config.toml
hidden_act = "gelu"
balance_loss = 0.0103
positions = "rope"
init_std_o = 0.00545
train_tokens = 428700000
max_steps = 5708
Below are experts of layer 7 (counted from 0) of a mixture-of-experts language model. Rows are named router (the router's row for the expert), up (a neuron's input weights, with its number) and show model dimensions 112-167. Each number is 50 + 12 x the weight over its row's rms, rounded and kept within 0 to 99.
Before each expert's rows: "comes after" lists some tokens at least twice as common just before its tokens as in all text. This comes from a sample of Wikipedia text that the model never trained on. Tokens count by the router's weight.

# expert 8
comes after: " |\n", "|", " (", "-", "\n", ".\n\n"
router:56 34 54 62 69 42 62 26 50 42 60 38 46 69 31 65 28 18 33 47 60 53 40 62 60 51 63 55 46 33 42 64 65 72 42 40 70 68 42 47 40 40 47 28 48 61 58 55 59 65 39 46 42 54 45 53
up0:67 40 57 43 36 32 69 32 47 43 39 44 65 42 59 48 45 46 33 53 36 67 67 64 40 61 44 35 37 30 48 40 39 57 40 43 33 69 54 37 49 64 58 39 61 62 56 50 55 47 48 43 44 47 68 41
up1:62 56 52 42 44 67 63 42 35 51 52 43 63 40 51 54 45 40 28 59 60 22 53 61 55 53 64 47 44 32 59 75 49 54 50 58 47 36 46 31 52 45 59 39 50 42 48 47 49 60 49 68 65 47 36 64
up2:53 19 58 45 38 39 52 64 40 62 40 63 56 39 37 61 27 48 62 47 53 40 55 68 59 25 39 56 39 52 46 58 47 63 41 43 54 53 52 42 41 35 54 42 57 66 49 43 62 51 59 50 14 68 62 39
up3:58 48 73 45 57 48 31 24 69 54 41 69 65 31 52 51 38 60 45 66 44 57 48 63 61 53 55 38 30 44 27 50 60 47 44 46 53 56 51 61 48 69 40 54 39 56 63 43 67 52 56 65 38 67 47 34
up4:63 56 63 58 13 43 67 62 51 29 45 45 71 59 25 57 24 32 36 49 55 41 50 45 40 38 39 27 63 31 50 46 32 35 40 42 48 48 65 34 40 45 45 30 41 53 33 47 66 57 75 47 48 32 60 30
up5:49 57 61 55 62 23 68 30 47 29 45 55 60 35 46 65 66 43 41 43 53 53 31 48 40 76 52 29 49 60 39 41 65 55 29 46 60 63 52 58 46 71 23 43 52 64 56 43 57 42 33 37 49 44 48 42
up6:55 67 52 39 31 44 48 57 31 46 29 60 42 51 46 56 67 49 54 56 80 71 35 43 29 41 50 41 48 45 45 57 41 23 57 55 59 58 55 60 54 31 68 71 69 53 41 65 55 63 64 26 63 49 63 27
up7:47 43 69 64 58 46 64 19 40 40 68 42 53 48 52 51 52 65 61 36 47 83 51 54 54 51 53 40 56 57 35 45 75 55 42 56 28 66 55 42 27 59 60 33 73 57 60 66 39 37 56 49 30 69 41 52
up8:32 38 62 60 46 42 41 55 53 68 44 50 48 53 28 67 69 42 63 49 62 52 44 50 51 31 70 46 56 56 50 32 33 45 50 50 46 46 48 39 55 28 80 26 47 74 53 66 48 26 45 24 48 79 49 48
up9:55 29 53 28 45 42 59 53 67 34 55 59 70 53 61 54 32 44 45 41 61 59 42 70 61 57 52 55 50 41 43 62 56 40 23 46 44 56 42 39 36 45 53 48 26 51 48 33 46 70 76 28 47 64 51 58
up10:42 46 51 48 31 44 54 56 45 37 42 62 50 54 27 65 47 50 54 41 52 60 31 55 27 56 69 69 47 45 52 45 59 55 30 59 77 44 51 52 28 56 65 26 62 53 77 61 70 46 68 55 56 59 43 51
up11:33 52 77 45 28 57 55 35 46 62 30 30 48 65 44 70 44 33 52 49 44 50 48 75 62 44 53 45 53 42 47 30 26 70 29 54 42 58 45 51 43 54 48 40 34 51 70 40 89 45 59 57 59 46 32 49
up12:46 68 46 60 54 57 50 33 68 58 27 28 55 55 33 32 51 58 43 53 58 68 54 46 66 56 63 47 59 42 49 54 30 37 56 62 59 55 66 39 42 67 34 50 58 27 47 38 47 54 62 55 44 47 46 47
up13:69 20 64 53 39 40 52 67 43 69 26 57 51 44 41 39 20 54 50 29 61 46 49 43 46 48 47 45 49 42 41 50 33 63 37 48 27 48 29 43 42 42 48 40 46 68 61 47 74 49 66 67 79 56 57 51
up14:52 38 40 50 54 52 50 38 54 63 51 40 51 49 56 35 48 58 37 43 73 52 38 56 50 72 69 57 43 68 47 53 54 45 54 42 55 60 48 43 26 45 57 30 49 34 55 23 47 45 35 53 51 71 67 47
up15:47 42 47 49 36 56 47 32 24 51 34 47 55 33 35 59 85 51 32 32 44 42 52 51 65 65 53 56 53 52 47 46 46 50 27 39 59 29 45 36 56 38 33 71 49 57 34 43 59 59 40 54 59 34 54 47
up16:38 40 45 52 48 47 57 39 46 52 72 54 36 57 55 44 41 53 47 52 57 30 54 53 36 42 57 33 45 31 44 59 62 55 64 54 42 43 51 28 53 68 43 67 36 43 51 17 56 60 28 52 51 69 66 42
up17:46 59 58 52 39 54 45 60 91 58 38 41 40 59 39 76 57 57 41 34 67 55 49 40 42 59 62 51 26 31 48 48 49 50 63 39 34 48 49 48 28 51 55 70 38 60 53 61 77 61 58 41 47 48 63 30
up18:40 64 57 52 59 55 39 28 55 53 53 48 55 51 34 58 47 49 51 52 79 41 37 72 63 43 67 39 55 51 55 58 56 49 42 46 58 31 61 50 34 56 42 38 35 64 68 50 63 51 61 40 30 26 56 57
up19:42 41 60 48 53 56 33 38 73 50 60 46 47 37 50 40 46 39 50 34 47 63 65 44 59 57 56 42 59 53 39 55 54 56 50 39 54 56 75 41 31 49 43 59 25 43 32 59 56 70 65 36 72 35 49 47
up20:33 66 41 44 58 57 49 57 62 34 40 56 57 46 49 47 57 37 45 54 54 20 45 68 45 43 38 59 55 28 52 66 50 58 51 36 35 54 57 58 57 42 62 80 50 46 31 32 65 61 43 65 38 55 67 39
up21:38 34 58 32 45 50 54 59 55 40 57 53 55 22 55 58 54 24 53 60 56 71 58 39 72 53 56 59 51 50 54 59 53 53 52 66 47 55 51 32 31 34 19 50 59 41 54 71 56 58 49 32 57 56 51 50
up22:44 28 49 52 48 43 39 54 52 25 49 57 60 38 42 44 55 43 45 60 45 90 63 47 63 53 72 42 57 42 67 53 53 52 46 49 56 54 53 58 49 54 64 36 52 33 50 47 64 45 50 39 53 56 53 31
up23:65 30 39 58 63 51 60 47 53 48 50 42 36 57 48 63 44 33 46 47 53 64 45 30 41 44 37 57 51 27 52 06 18 44 31 39 54 27 55 61 69 68 52 42 46 36 46 33 40 57 69 63 44 50 23 63
up24:41 70 65 69 48 43 52 61 42 45 42 50 58 41 36 65 38 47 52 49 50 60 47 21 34 59 60 35 44 53 48 58 37 55 42 54 64 43 46 49 31 59 50 45 51 37 70 59 64 49 57 56 37 60 54 42
up25:60 70 27 32 56 31 51 53 44 61 43 56 38 28 54 63 43 26 69 65 30 52 55 33 49 38 43 56 50 43 43 50 53 60 61 47 46 86 42 46 54 46 49 33 68 59 50 75 47 38 18 33 36 41 54 43
up26:39 32 56 36 46 47 68 38 60 54 26 55 41 33 51 62 60 56 55 36 57 60 57 47 40 48 47 58 53 62 28 42 36 36 55 56 34 47 68 78 56 42 50 48 75 52 54 33 50 56 42 45 36 48 57 59
up27:53 67 69 46 49 45 45 52 53 82 32 62 54 51 64 53 40 65 29 58 55 57 67 41 60 37 46 35 54 37 32 38 39 40 60 43 39 57 53 74 48 40 48 29 34 46 58 21 43 36 62 49 41 44 57 48
up28:44 49 27 43 51 45 70 41 62 56 34 39 63 41 49 61 48 57 49 39 47 54 47 43 49 40 47 79 34 37 40 36 61 52 59 42 36 66 48 53 60 53 36 45 38 38 54 39 54 60 40 30 61 64 47 45
up29:44 41 42 62 61 48 61 58 61 59 38 66 42 67 41 79 53 53 52 36 61 71 51 67 35 56 47 58 56 45 23 52 33 57 66 46 57 46 32 39 53 64 31 56 65 56 46 41 48 52 55 55 40 49 50 53
up30:22 31 54 38 53 48 48 51 39 40 52 41 55 38 63 68 42 51 47 46 39 84 66 60 66 61 44 60 55 26 33 61 40 68 51 45 51 22 55 54 43 45 63 57 48 33 66 52 30 57 70 45 55 47 43 52
up31:42 45 63 43 51 65 41 45 60 58 44 40 42 56 51 60 49 28 51 42 60 52 50 72 48 53 80 30 36 37 38 48 48 36 67 56 38 48 27 44 35 51 46 62 59 44 63 34 50 37 58 50 70 28 74 37
up32:32 48 35 54 56 54 59 62 71 71 49 60 63 47 34 65 53 59 38 51 47 64 44 78 47 44 65 48 45 50 42 48 67 46 28 27 50 44 32 42 37 64 40 51 52 46 76 55 68 52 45 55 39 44 76 34
up33:22 54 51 47 37 31 52 50 48 60 23 48 31 41 32 59 41 33 38 34 58 50 38 49 61 35 63 50 37 57 39 54 62 48 46 53 68 55 40 28 46 46 39 49 57 64 52 56 25 55 61 52 45 63 63 56
up34:64 56 74 49 35 53 55 30 54 37 16 58 44 48 25 48 64 37 65 55 69 39 30 45 56 48 80 58 51 51 65 37 50 53 60 51 66 53 60 41 55 63 53 49 41 49 44 26 55 32 63 50 50 58 34 48
up35:54 46 45 52 62 60 65 34 59 38 51 38 77 30 45 55 34 35 43 56 35 55 58 65 64 75 65 60 46 53 55 49 61 62 39 48 50 30 63 70 49 77 42 49 34 69 41 67 73 40 67 46 51 47 55 37
up36:49 41 46 54 62 46 74 69 43 69 49 39 43 44 44 75 58 71 43 38 65 71 58 49 50 33 54 41 53 41 34 69 38 82 61 36 46 43 48 59 37 32 51 59 33 60 59 31 54 57 53 49 42 27 59 31
up37:58 39 54 60 56 49 41 51 67 45 30 60 19 46 46 67 60 43 39 35 75 52 35 46 34 56 42 40 52 44 55 54 34 50 31 61 14 43 47 26 45 36 29 59 46 42 48 55 28 67 47 42 32 48 62 35
up38:29 41 62 68 46 47 45 55 66 56 64 37 33 49 31 47 50 40 53 53 59 61 39 80 42 32 58 68 45 58 29 43 58 67 55 52 46 43 54 50 46 58 43 38 54 37 66 61 87 60 55 54 31 63 50 40
up39:37 34 62 37 66 55 43 38 54 49 64 57 53 63 54 76 39 34 32 48 67 34 57 52 40 57 69 48 57 62 29 36 52 41 40 48 47 51 39 32 46 46 49 54 43 71 59 43 58 50 52 36 68 46 47 24

# expert 7
comes after: " M", " m", " D", "0", "3", "M"
router:60 47 46 50 52 39 57 48 43 61 61 55 66 75 43 50 46 49 22 34 49 70 54 47 49 42 46 36 21 31 60 44 57 69 46 34 60 51 51 52 39 53 73 47 40 67 64 61 72 26 56 69 28 33 51 47
up0:37 30 57 64 54 48 67 44 47 65 42 46 47 45 38 34 57 37 21 50 35 59 39 60 33 43 66 70 46 53 44 62 44 55 58 41 56 46 33 46 58 58 33 35 50 57 54 75 65 57 54 74 28 80 47 40
up1:34 50 36 69 61 54 69 58 64 58 46 65 51 54 47 59 38 53 39 40 48 55 30 52 42 61 63 56 32 46 43 78 46 49 46 46 34 39 43 59 51 48 53 35 53 30 70 46 64 60 51 58 46 50 48 51
up2:59 19 57 47 40 67 50 41 48 64 67 40 58 39 50 52 46 65 62 43 30 63 53 52 54 38 57 48 59 41 54 47 41 45 40 41 53 36 48 35 43 45 65 52 54 47 51 37 66 54 35 35 46 38 52 34
up3:42 40 64 43 64 41 65 47 45 56 68 25 49 47 26 56 59 43 56 39 73 53 64 34 48 43 33 56 58 41 43 48 37 56 50 39 34 46 43 36 44 58 54 47 16 43 44 70 53 49 56 72 33 47 62 36
up4:45 29 40 64 50 53 56 39 36 46 68 55 42 75 30 55 47 55 57 34 61 54 50 58 47 65 67 52 62 40 53 66 32 39 54 48 44 32 40 58 48 61 62 61 48 65 51 37 47 21 54 48 40 56 51 64
up5:51 52 37 52 54 52 44 56 48 61 57 60 28 55 56 37 65 58 60 37 66 56 38 51 68 29 56 48 44 35 51 66 53 27 63 43 47 51 22 37 56 41 57 33 28 71 37 43 43 62 30 48 55 45 50 43
up6:49 39 47 41 17 56 41 64 29 53 48 47 38 46 29 50 53 51 57 43 53 60 45 40 66 42 39 56 36 32 65 49 34 42 41 49 52 45 63 67 53 54 45 45 47 56 59 58 70 63 29 57 42 48 41 42
up7:47 47 41 69 74 43 45 40 47 45 60 40 36 59 37 52 36 71 57 38 69 45 45 71 36 47 66 31 63 47 50 48 68 55 50 47 34 32 67 60 39 38 62 55 36 56 59 64 38 51 41 56 53 54 69 30
up8:62 63 57 65 46 24 61 39 53 37 50 42 35 55 39 48 44 55 45 33 54 84 49 39 42 41 64 41 36 66 62 62 36 34 37 39 39 50 22 61 58 50 58 43 57 42 49 52 45 67 59 57 66 53 44 60
up9:37 44 36 58 68 43 24 48 54 49 31 65 37 61 22 47 43 51 50 44 70 55 45 37 37 47 41 34 38 56 60 54 50 68 68 66 35 64 49 37 59 43 56 61 43 45 48 43 61 66 39 51 65 40 40 26
up10:53 43 64 50 48 46 44 34 58 41 60 30 19 55 38 60 39 48 15 40 46 62 45 56 40 54 68 68 32 23 49 64 37 64 59 68 49 67 61 71 39 68 56 47 34 52 49 41 64 73 46 61 49 66 47 62
up11:34 57 52 55 41 59 74 57 57 51 35 59 44 35 32 50 62 69 46 71 53 43 48 27 45 47 47 39 31 53 36 45 64 50 49 51 61 56 57 41 38 38 47 51 44 58 45 34 60 31 47 65 34 66 77 46
up12:44 71 68 46 38 53 34 60 59 48 41 38 65 61 38 55 40 48 43 57 43 45 32 44 45 66 58 47 45 35 50 42 50 57 37 18 51 24 55 50 41 37 36 52 44 44 65 45 43 49 54 62 53 46 53 41
up13:56 32 46 51 43 33 49 31 45 57 44 51 55 92 62 69 42 25 62 49 54 48 53 36 41 64 47 70 57 34 25 53 61 57 55 35 44 49 69 50 48 38 52 49 47 64 41 60 36 42 46 38 47 34 73 48
up14:49 43 51 59 51 46 68 37 49 37 54 57 56 22 47 52 28 47 41 51 52 63 43 52 23 49 47 55 58 77 51 73 18 69 37 44 45 62 66 52 56 42 47 53 50 47 48 36 38 35 60 39 37 55 56 41
up15:61 48 35 56 55 43 57 48 45 40 30 42 46 40 39 55 53 31 21 40 66 42 48 43 46 43 63 24 51 41 44 72 62 46 35 45 46 85 57 79 68 46 38 37 37 59 52 47 63 54 35 49 31 49 69 51
up16:55 82 40 69 52 32 60 58 61 41 69 74 53 33 55 51 50 30 49 39 72 54 47 51 47 47 38 40 58 58 47 58 51 53 57 15 26 27 46 50 47 59 45 27 60 36 33 66 74 59 40 86 40 49 59 53
up17:24 46 55 67 72 57 40 33 59 23 50 38 68 34 53 58 42 45 40 47 50 46 37 55 36 65 54 49 46 55 50 24 26 40 56 50 55 36 59 45 47 47 49 54 18 61 56 60 50 82 34 48 55 64 65 67
up18:42 51 24 56 49 56 36 53 73 61 49 43 41 69 39 67 55 48 27 47 41 57 40 46 55 70 70 61 38 33 41 63 41 52 68 60 51 44 43 45 58 47 53 72 37 43 47 32 68 31 56 49 46 46 52 45
up19:51 43 37 55 42 34 53 62 67 62 40 25 44 46 41 63 52 63 38 50 55 60 37 46 46 45 52 33 18 44 67 49 25 59 40 59 45 38 49 45 32 39 80 21 45 74 67 45 57 56 55 47 42 47 46 53
up20:48 31 34 61 19 48 43 53 35 52 64 41 40 60 53 44 48 49 51 51 57 65 32 45 44 43 64 40 23 57 31 64 45 63 53 34 22 26 58 57 47 46 34 61 66 47 39 45 34 51 60 68 67 41 67 51
up21:54 41 74 71 60 44 27 33 32 45 29 40 41 29 54 66 53 54 42 44 63 44 45 47 63 55 49 63 23 38 50 55 34 67 48 42 42 57 60 60 63 44 43 50 61 63 49 43 61 54 40 37 53 63 68 52
up22:50 27 84 46 54 43 59 50 65 38 57 46 41 30 34 32 48 47 41 62 61 34 53 44 62 40 48 38 32 20 57 40 62 60 49 54 65 52 46 45 59 59 53 57 35 50 50 43 40 38 62 33 36 57 58 68
up23:49 43 41 38 60 40 51 49 74 17 68 65 39 55 45 63 55 64 43 54 66 61 72 64 34 58 51 34 47 46 22 28 63 43 28 55 61 56 33 46 29 60 42 47 38 55 59 49 28 47 46 45 53 59 65 63
up24:47 48 30 55 51 59 68 38 60 45 38 40 71 53 43 47 18 34 52 60 43 51 43 57 42 59 39 37 51 44 53 50 61 57 22 56 48 30 45 49 29 46 70 71 50 67 44 34 47 53 25 63 41 48 47 45
up25:28 64 72 61 34 53 40 31 38 50 43 50 44 42 49 42 64 51 33 56 53 53 42 42 59 54 39 36 48 66 42 85 38 56 52 56 45 37 61 61 44 47 42 52 48 57 40 39 42 58 43 53 55 53 74 53
up26:50 37 54 65 58 56 63 67 33 59 45 40 35 45 33 44 32 40 50 42 66 51 60 64 37 55 58 61 51 48 47 57 53 54 57 47 59 44 37 58 33 48 60 52 34 43 29 60 64 35 44 57 53 57 61 50
up27:25 49 38 39 48 70 56 30 52 37 40 58 30 39 24 47 52 35 47 49 38 62 43 36 33 54 52 57 42 47 46 54 38 40 50 55 38 40 72 53 59 53 32 37 65 68 50 49 52 55 42 62 55 58 57 45
up28:60 52 35 26 32 53 38 51 35 47 56 55 48 62 53 24 37 46 30 55 41 73 41 43 47 43 44 43 53 24 44 32 60 60 38 44 09 38 43 69 54 47 43 39 70 40 32 41 62 42 47 69 50 44 45 34
up29:57 31 57 31 56 33 54 62 44 62 41 53 44 42 63 56 53 42 35 63 61 25 52 76 49 29 31 37 44 47 68 50 31 44 37 45 42 40 63 56 51 40 56 52 50 55 58 53 56 41 42 64 30 51 62 58
up30:51 61 34 33 55 52 43 30 42 45 23 51 42 44 52 61 50 47 55 22 61 50 36 52 42 53 44 45 57 54 42 56 54 40 47 66 20 42 47 69 45 47 54 72 42 41 79 57 31 53 53 60 58 31 63 43
up31:45 63 66 56 60 59 42 61 35 38 42 35 35 54 38 40 44 53 44 60 58 79 53 44 55 36 30 35 43 47 52 48 32 59 57 63 47 52 42 42 48 65 49 72 39 53 57 45 54 62 84 56 53 41 45 50
up32:56 66 61 52 41 31 56 56 49 56 49 52 54 48 49 54 47 37 54 58 59 59 53 51 46 49 76 45 50 68 36 65 60 60 51 55 45 53 57 52 47 55 40 58 40 66 54 42 47 38 24 56 53 48 54 48
up33:54 21 60 62 63 28 49 47 52 67 58 50 60 41 52 47 47 33 35 61 45 38 63 63 20 59 50 60 38 46 46 47 50 49 57 78 40 48 40 64 50 37 49 53 53 51 57 49 58 45 40 50 44 43 71 61
up34:55 32 49 40 44 28 69 36 55 37 51 46 55 65 63 38 26 52 53 54 59 57 23 55 37 67 51 67 43 39 58 48 32 58 61 65 40 52 54 56 43 56 63 41 44 66 41 63 53 46 70 44 58 44 44 21
up35:72 46 57 42 35 37 54 50 46 64 44 55 48 53 30 34 48 29 41 61 37 65 45 31 68 54 58 39 52 62 46 33 32 67 55 51 77 62 59 56 51 51 52 41 41 65 27 39 58 52 66 60 31 60 42 48
up36:48 36 59 48 39 29 53 67 52 62 51 64 37 43 42 47 51 45 35 57 50 64 63 45 33 47 46 44 42 39 32 22 35 46 25 55 41 53 63 62 20 57 68 45 55 44 59 42 38 38 48 52 56 39 46 37
up37:43 47 60 52 50 58 44 46 36 51 36 36 34 62 44 48 52 43 61 57 61 67 30 60 27 41 59 70 46 29 42 42 61 64 56 58 54 55 70 52 50 53 51 49 67 53 38 40 71 84 49 47 44 55 59 50
up38:43 75 34 67 57 62 56 44 58 57 48 51 61 42 57 72 56 60 46 29 69 56 48 59 27 48 71 45 52 28 39 50 68 67 59 54 68 46 63 43 40 41 55 33 58 49 51 45 44 35 49 25 27 43 50 54
up39:62 59 60 54 48 38 54 29 39 53 58 25 25 38 48 69 24 44 38 41 61 45 44 44 38 56 46 47 45 56 38 45 38 47 39 67 32 46 55 55 45 42 59 31 49 53 49 64 49 51 40 56 37 52 58 53

# expert 3
comes after: "1", " |", "-", "9", "ed", " s"
router:56 52 53 53 45 35 64 40 52 40 44 51 67 47 42 50 57 37 59 47 58 50 36 36 40 64 46 30 29 53 57 40 33 65 43 41 75 34 48 55 25 55 52 59 61 67 65 42 58 49 61 40 56 40 59 45
up0:65 41 49 66 51 38 44 47 58 73 42 45 49 53 49 39 44 46 35 44 48 68 47 52 61 58 39 45 44 46 46 58 35 66 31 46 43 45 67 79 40 45 59 49 44 43 61 42 38 39 34 67 73 53 59 61
up1:59 46 48 55 48 48 67 52 58 65 56 48 61 39 43 68 57 57 46 59 52 52 48 44 36 66 48 39 40 67 51 53 57 49 37 54 49 28 53 47 37 55 71 37 44 47 72 45 52 38 36 39 61 44 54 46
up2:58 67 42 61 83 40 50 48 45 56 62 73 29 57 34 53 49 36 51 41 51 34 44 64 39 42 67 37 63 43 60 66 62 45 58 54 58 41 30 37 77 58 51 41 45 60 47 43 38 50 39 54 52 33 39 37
up3:56 57 51 59 54 43 60 66 57 49 62 68 60 55 55 42 45 42 55 55 62 45 53 64 61 60 68 41 47 55 57 37 73 67 45 67 56 57 39 58 46 69 66 31 48 62 62 55 79 41 42 46 60 68 47 37
up4:42 39 46 59 55 46 52 47 37 25 48 51 42 34 42 50 55 49 53 37 25 65 43 43 59 59 47 50 52 70 61 56 32 47 29 66 66 59 45 48 46 58 60 61 44 37 69 43 52 58 38 87 44 32 60 65
up5:54 64 47 51 46 31 47 30 45 31 42 51 53 54 54 52 59 32 54 47 65 40 31 43 55 54 58 45 54 47 36 32 34 67 53 58 48 63 43 17 42 51 33 40 56 69 71 23 50 42 46 65 53 56 57 34
up6:25 50 66 50 48 60 65 63 60 54 37 33 77 41 43 59 42 48 56 67 46 50 63 80 77 46 37 34 47 36 39 70 44 60 44 52 33 52 62 67 52 49 54 44 61 37 52 60 70 35 39 78 45 48 45 51
up7:52 34 62 45 53 51 34 64 64 40 47 40 57 37 41 53 43 50 31 59 77 57 20 56 55 53 57 48 44 78 54 76 49 40 48 51 62 66 36 46 64 80 38 42 44 50 61 64 72 36 21 43 32 59 84 34
up8:63 23 38 63 54 24 55 57 52 59 35 44 58 37 48 67 38 40 49 54 31 51 53 23 46 42 43 35 36 63 28 34 44 79 79 45 46 57 46 63 63 50 74 56 52 45 49 29 74 59 29 54 33 51 42 43
up9:51 30 53 39 43 53 50 50 74 37 55 59 70 52 58 58 46 34 48 51 57 57 38 37 29 52 53 49 35 54 40 33 49 49 41 39 58 48 41 56 54 42 63 66 41 39 51 63 67 54 50 37 66 55 57 31
up10:75 44 45 55 71 42 35 60 72 46 50 46 46 42 30 46 59 27 51 56 61 67 52 41 38 39 57 70 43 60 58 71 41 48 55 42 38 67 08 50 34 55 46 69 26 59 27 53 76 32 53 77 48 62 43 27
up11:40 43 41 53 61 52 49 57 45 48 49 53 58 36 40 46 63 36 55 43 66 58 59 54 29 38 43 46 41 49 46 56 60 50 53 45 63 70 58 25 51 38 26 42 59 70 47 43 34 34 51 35 13 32 55 54
up12:65 68 52 60 70 45 56 48 64 40 53 62 54 62 49 52 60 50 55 43 61 56 33 53 39 56 42 60 49 67 47 32 43 56 38 52 32 47 55 48 63 48 35 53 40 48 46 62 61 50 59 50 39 22 50 47
up13:94 54 52 53 55 49 62 37 40 50 49 61 57 64 56 42 45 63 39 42 55 59 31 47 59 39 57 31 16 55 63 45 29 51 52 60 57 43 68 50 45 50 35 42 67 37 53 25 84 40 58 41 51 44 49 38
up14:54 55 52 55 66 50 54 49 65 72 62 35 34 43 35 67 51 60 59 63 41 65 45 58 50 42 39 25 53 56 26 40 35 35 31 21 63 54 46 60 60 62 26 46 39 71 37 37 46 38 53 49 44 37 41 48
up15:51 39 47 48 65 17 57 59 28 37 51 39 50 19 52 57 53 40 62 33 54 50 35 40 65 56 54 47 56 66 39 71 39 51 31 42 28 49 40 56 48 45 56 44 33 57 48 50 48 59 38 55 44 47 63 89
up16:52 42 67 54 42 47 60 59 39 38 42 51 58 47 42 63 51 65 47 65 56 52 70 56 50 55 47 51 56 53 57 62 45 46 51 45 77 40 49 74 46 57 49 53 56 55 50 33 58 57 48 16 37 58 60 62
up17:47 32 46 47 48 60 67 49 61 43 70 67 63 43 50 52 64 41 62 48 62 70 63 60 43 40 75 54 43 46 39 69 55 59 61 44 59 45 31 37 40 45 58 52 58 53 31 46 73 75 60 57 49 56 31 47
up18:46 28 44 51 50 46 37 53 55 77 68 42 46 56 48 38 49 35 48 46 48 43 69 50 39 71 44 27 51 70 62 61 53 69 57 41 29 49 60 51 48 40 33 54 24 55 54 42 28 52 58 34 63 60 59 62
up19:62 46 48 45 47 56 55 58 52 59 43 66 52 39 29 48 79 50 65 47 50 63 34 38 54 46 33 61 51 58 54 48 28 88 62 64 35 60 55 26 49 58 49 48 57 59 43 64 59 63 55 54 43 43 49 40
up20:59 43 63 54 45 59 46 48 47 50 51 49 44 30 43 49 55 58 35 41 47 52 22 48 59 48 59 38 42 21 58 43 60 49 35 52 33 34 32 55 38 42 57 40 40 52 58 40 69 52 58 70 66 39 59 44
up21:53 52 48 47 62 25 57 43 68 64 80 46 53 79 30 65 37 63 55 50 40 43 64 58 39 31 46 54 39 44 39 57 49 73 57 39 50 51 58 52 47 58 46 65 54 49 65 43 68 34 69 26 53 64 49 70
up22:61 45 55 46 46 52 57 30 50 28 33 46 48 57 40 68 70 50 55 60 77 66 59 34 45 37 48 35 49 62 47 40 45 63 57 54 34 33 48 52 57 53 49 59 36 51 27 12 66 56 56 46 30 56 50 50
up23:50 38 19 45 64 49 58 38 48 64 73 45 38 52 37 51 69 59 59 66 41 51 51 50 41 38 58 48 53 70 47 51 37 59 59 51 72 30 34 34 65 48 53 53 41 62 33 43 49 65 42 45 45 30 80 48
up24:54 58 32 46 26 37 55 55 27 41 66 44 48 48 44 58 44 75 55 56 45 37 41 54 25 26 40 55 37 43 15 71 55 53 74 44 53 59 30 46 59 53 58 55 56 55 48 56 69 59 36 47 45 66 75 34
up25:60 43 59 63 29 39 58 50 54 63 49 59 60 74 51 53 35 54 47 69 54 52 41 38 46 61 67 51 32 35 28 43 42 54 53 57 59 56 58 73 30 46 49 33 44 57 45 33 59 68 63 46 70 37 45 58
up26:57 69 48 46 50 51 62 51 47 43 44 40 57 51 31 56 42 42 60 50 53 34 38 61 36 30 40 44 45 30 39 39 62 56 20 38 74 41 83 40 43 56 52 47 56 63 46 61 57 44 66 37 61 38 52 47
up27:41 57 63 51 65 56 53 57 46 45 65 59 52 40 56 52 56 23 52 42 65 43 54 46 55 44 56 55 57 57 37 67 51 45 51 58 49 65 33 40 63 70 56 80 52 63 58 66 50 35 57 50 33 43 38 35
up28:48 57 51 55 36 37 54 56 60 71 48 46 49 66 51 55 54 48 47 68 48 41 60 48 39 43 68 41 43 23 47 47 43 53 27 50 48 33 51 57 44 54 46 66 25 64 60 46 50 39 37 41 44 63 51 42
up29:44 57 52 60 73 54 72 51 45 38 34 55 54 57 62 65 43 45 52 42 40 56 54 26 38 47 51 53 46 44 34 50 50 34 72 46 23 51 43 62 66 32 48 19 52 40 33 50 46 64 46 49 57 49 43 31
up30:41 31 66 51 47 53 42 30 51 40 56 68 34 70 60 32 65 65 40 52 52 38 30 50 57 43 52 48 39 43 59 42 60 71 58 37 54 30 54 16 53 43 54 58 42 67 40 38 53 28 44 33 49 56 46 46
up31:51 58 63 37 55 56 49 47 64 63 58 47 62 30 52 41 57 40 43 59 58 52 41 53 35 60 51 82 46 42 49 60 42 50 39 44 48 56 29 48 38 31 59 57 56 44 45 39 66 62 48 49 55 40 43 57
up32:32 50 44 55 58 45 51 39 60 58 53 42 55 63 35 64 54 43 51 46 53 48 65 52 34 56 45 53 46 48 43 57 33 64 25 27 42 63 56 36 60 43 44 35 52 54 44 40 63 37 45 40 26 31 65 47
up33:44 49 28 42 43 20 59 45 74 50 69 58 46 33 51 60 65 40 49 53 61 45 39 62 43 64 67 44 44 71 36 53 63 41 53 43 56 64 15 63 57 45 46 60 40 89 54 64 70 57 55 53 51 47 33 55
up34:63 31 61 58 73 56 78 47 50 56 57 41 36 55 43 59 39 56 62 52 50 57 60 39 20 63 51 55 55 80 37 73 34 64 64 43 35 49 38 57 47 52 40 54 33 71 44 41 56 55 48 48 45 42 64 52
up35:42 38 77 42 52 29 49 51 67 26 37 59 51 53 61 50 47 37 64 37 72 64 57 61 39 42 56 32 38 59 47 71 51 67 46 42 60 47 54 46 64 49 46 68 61 68 56 71 66 54 39 56 36 57 53 52
up36:64 51 52 58 48 51 49 66 54 63 61 58 48 41 48 71 53 43 50 66 44 68 49 33 42 54 55 46 45 50 43 56 44 43 26 67 38 42 57 53 60 44 62 51 60 47 62 40 47 40 46 35 58 83 48 38
up37:33 48 55 66 65 37 46 56 58 38 39 56 42 54 56 64 42 31 35 56 74 61 40 81 41 35 48 44 29 41 57 54 35 63 35 43 65 46 60 51 45 56 52 34 55 41 49 55 57 49 66 65 55 46 39 70
up38:61 46 42 52 29 45 50 53 52 60 50 51 42 52 37 56 58 38 55 63 62 69 63 47 42 61 48 39 49 54 41 46 46 39 44 67 56 67 56 33 34 60 22 31 69 66 32 27 58 40 40 59 38 54 52 44
up39:46 37 45 65 54 34 56 58 56 58 42 36 51 44 42 71 57 63 47 34 42 50 54 57 44 41 39 43 45 35 31 35 43 37 27 39 45 56 46 60 54 43 24 51 44 57 41 25 39 54 30 56 40 42 77 49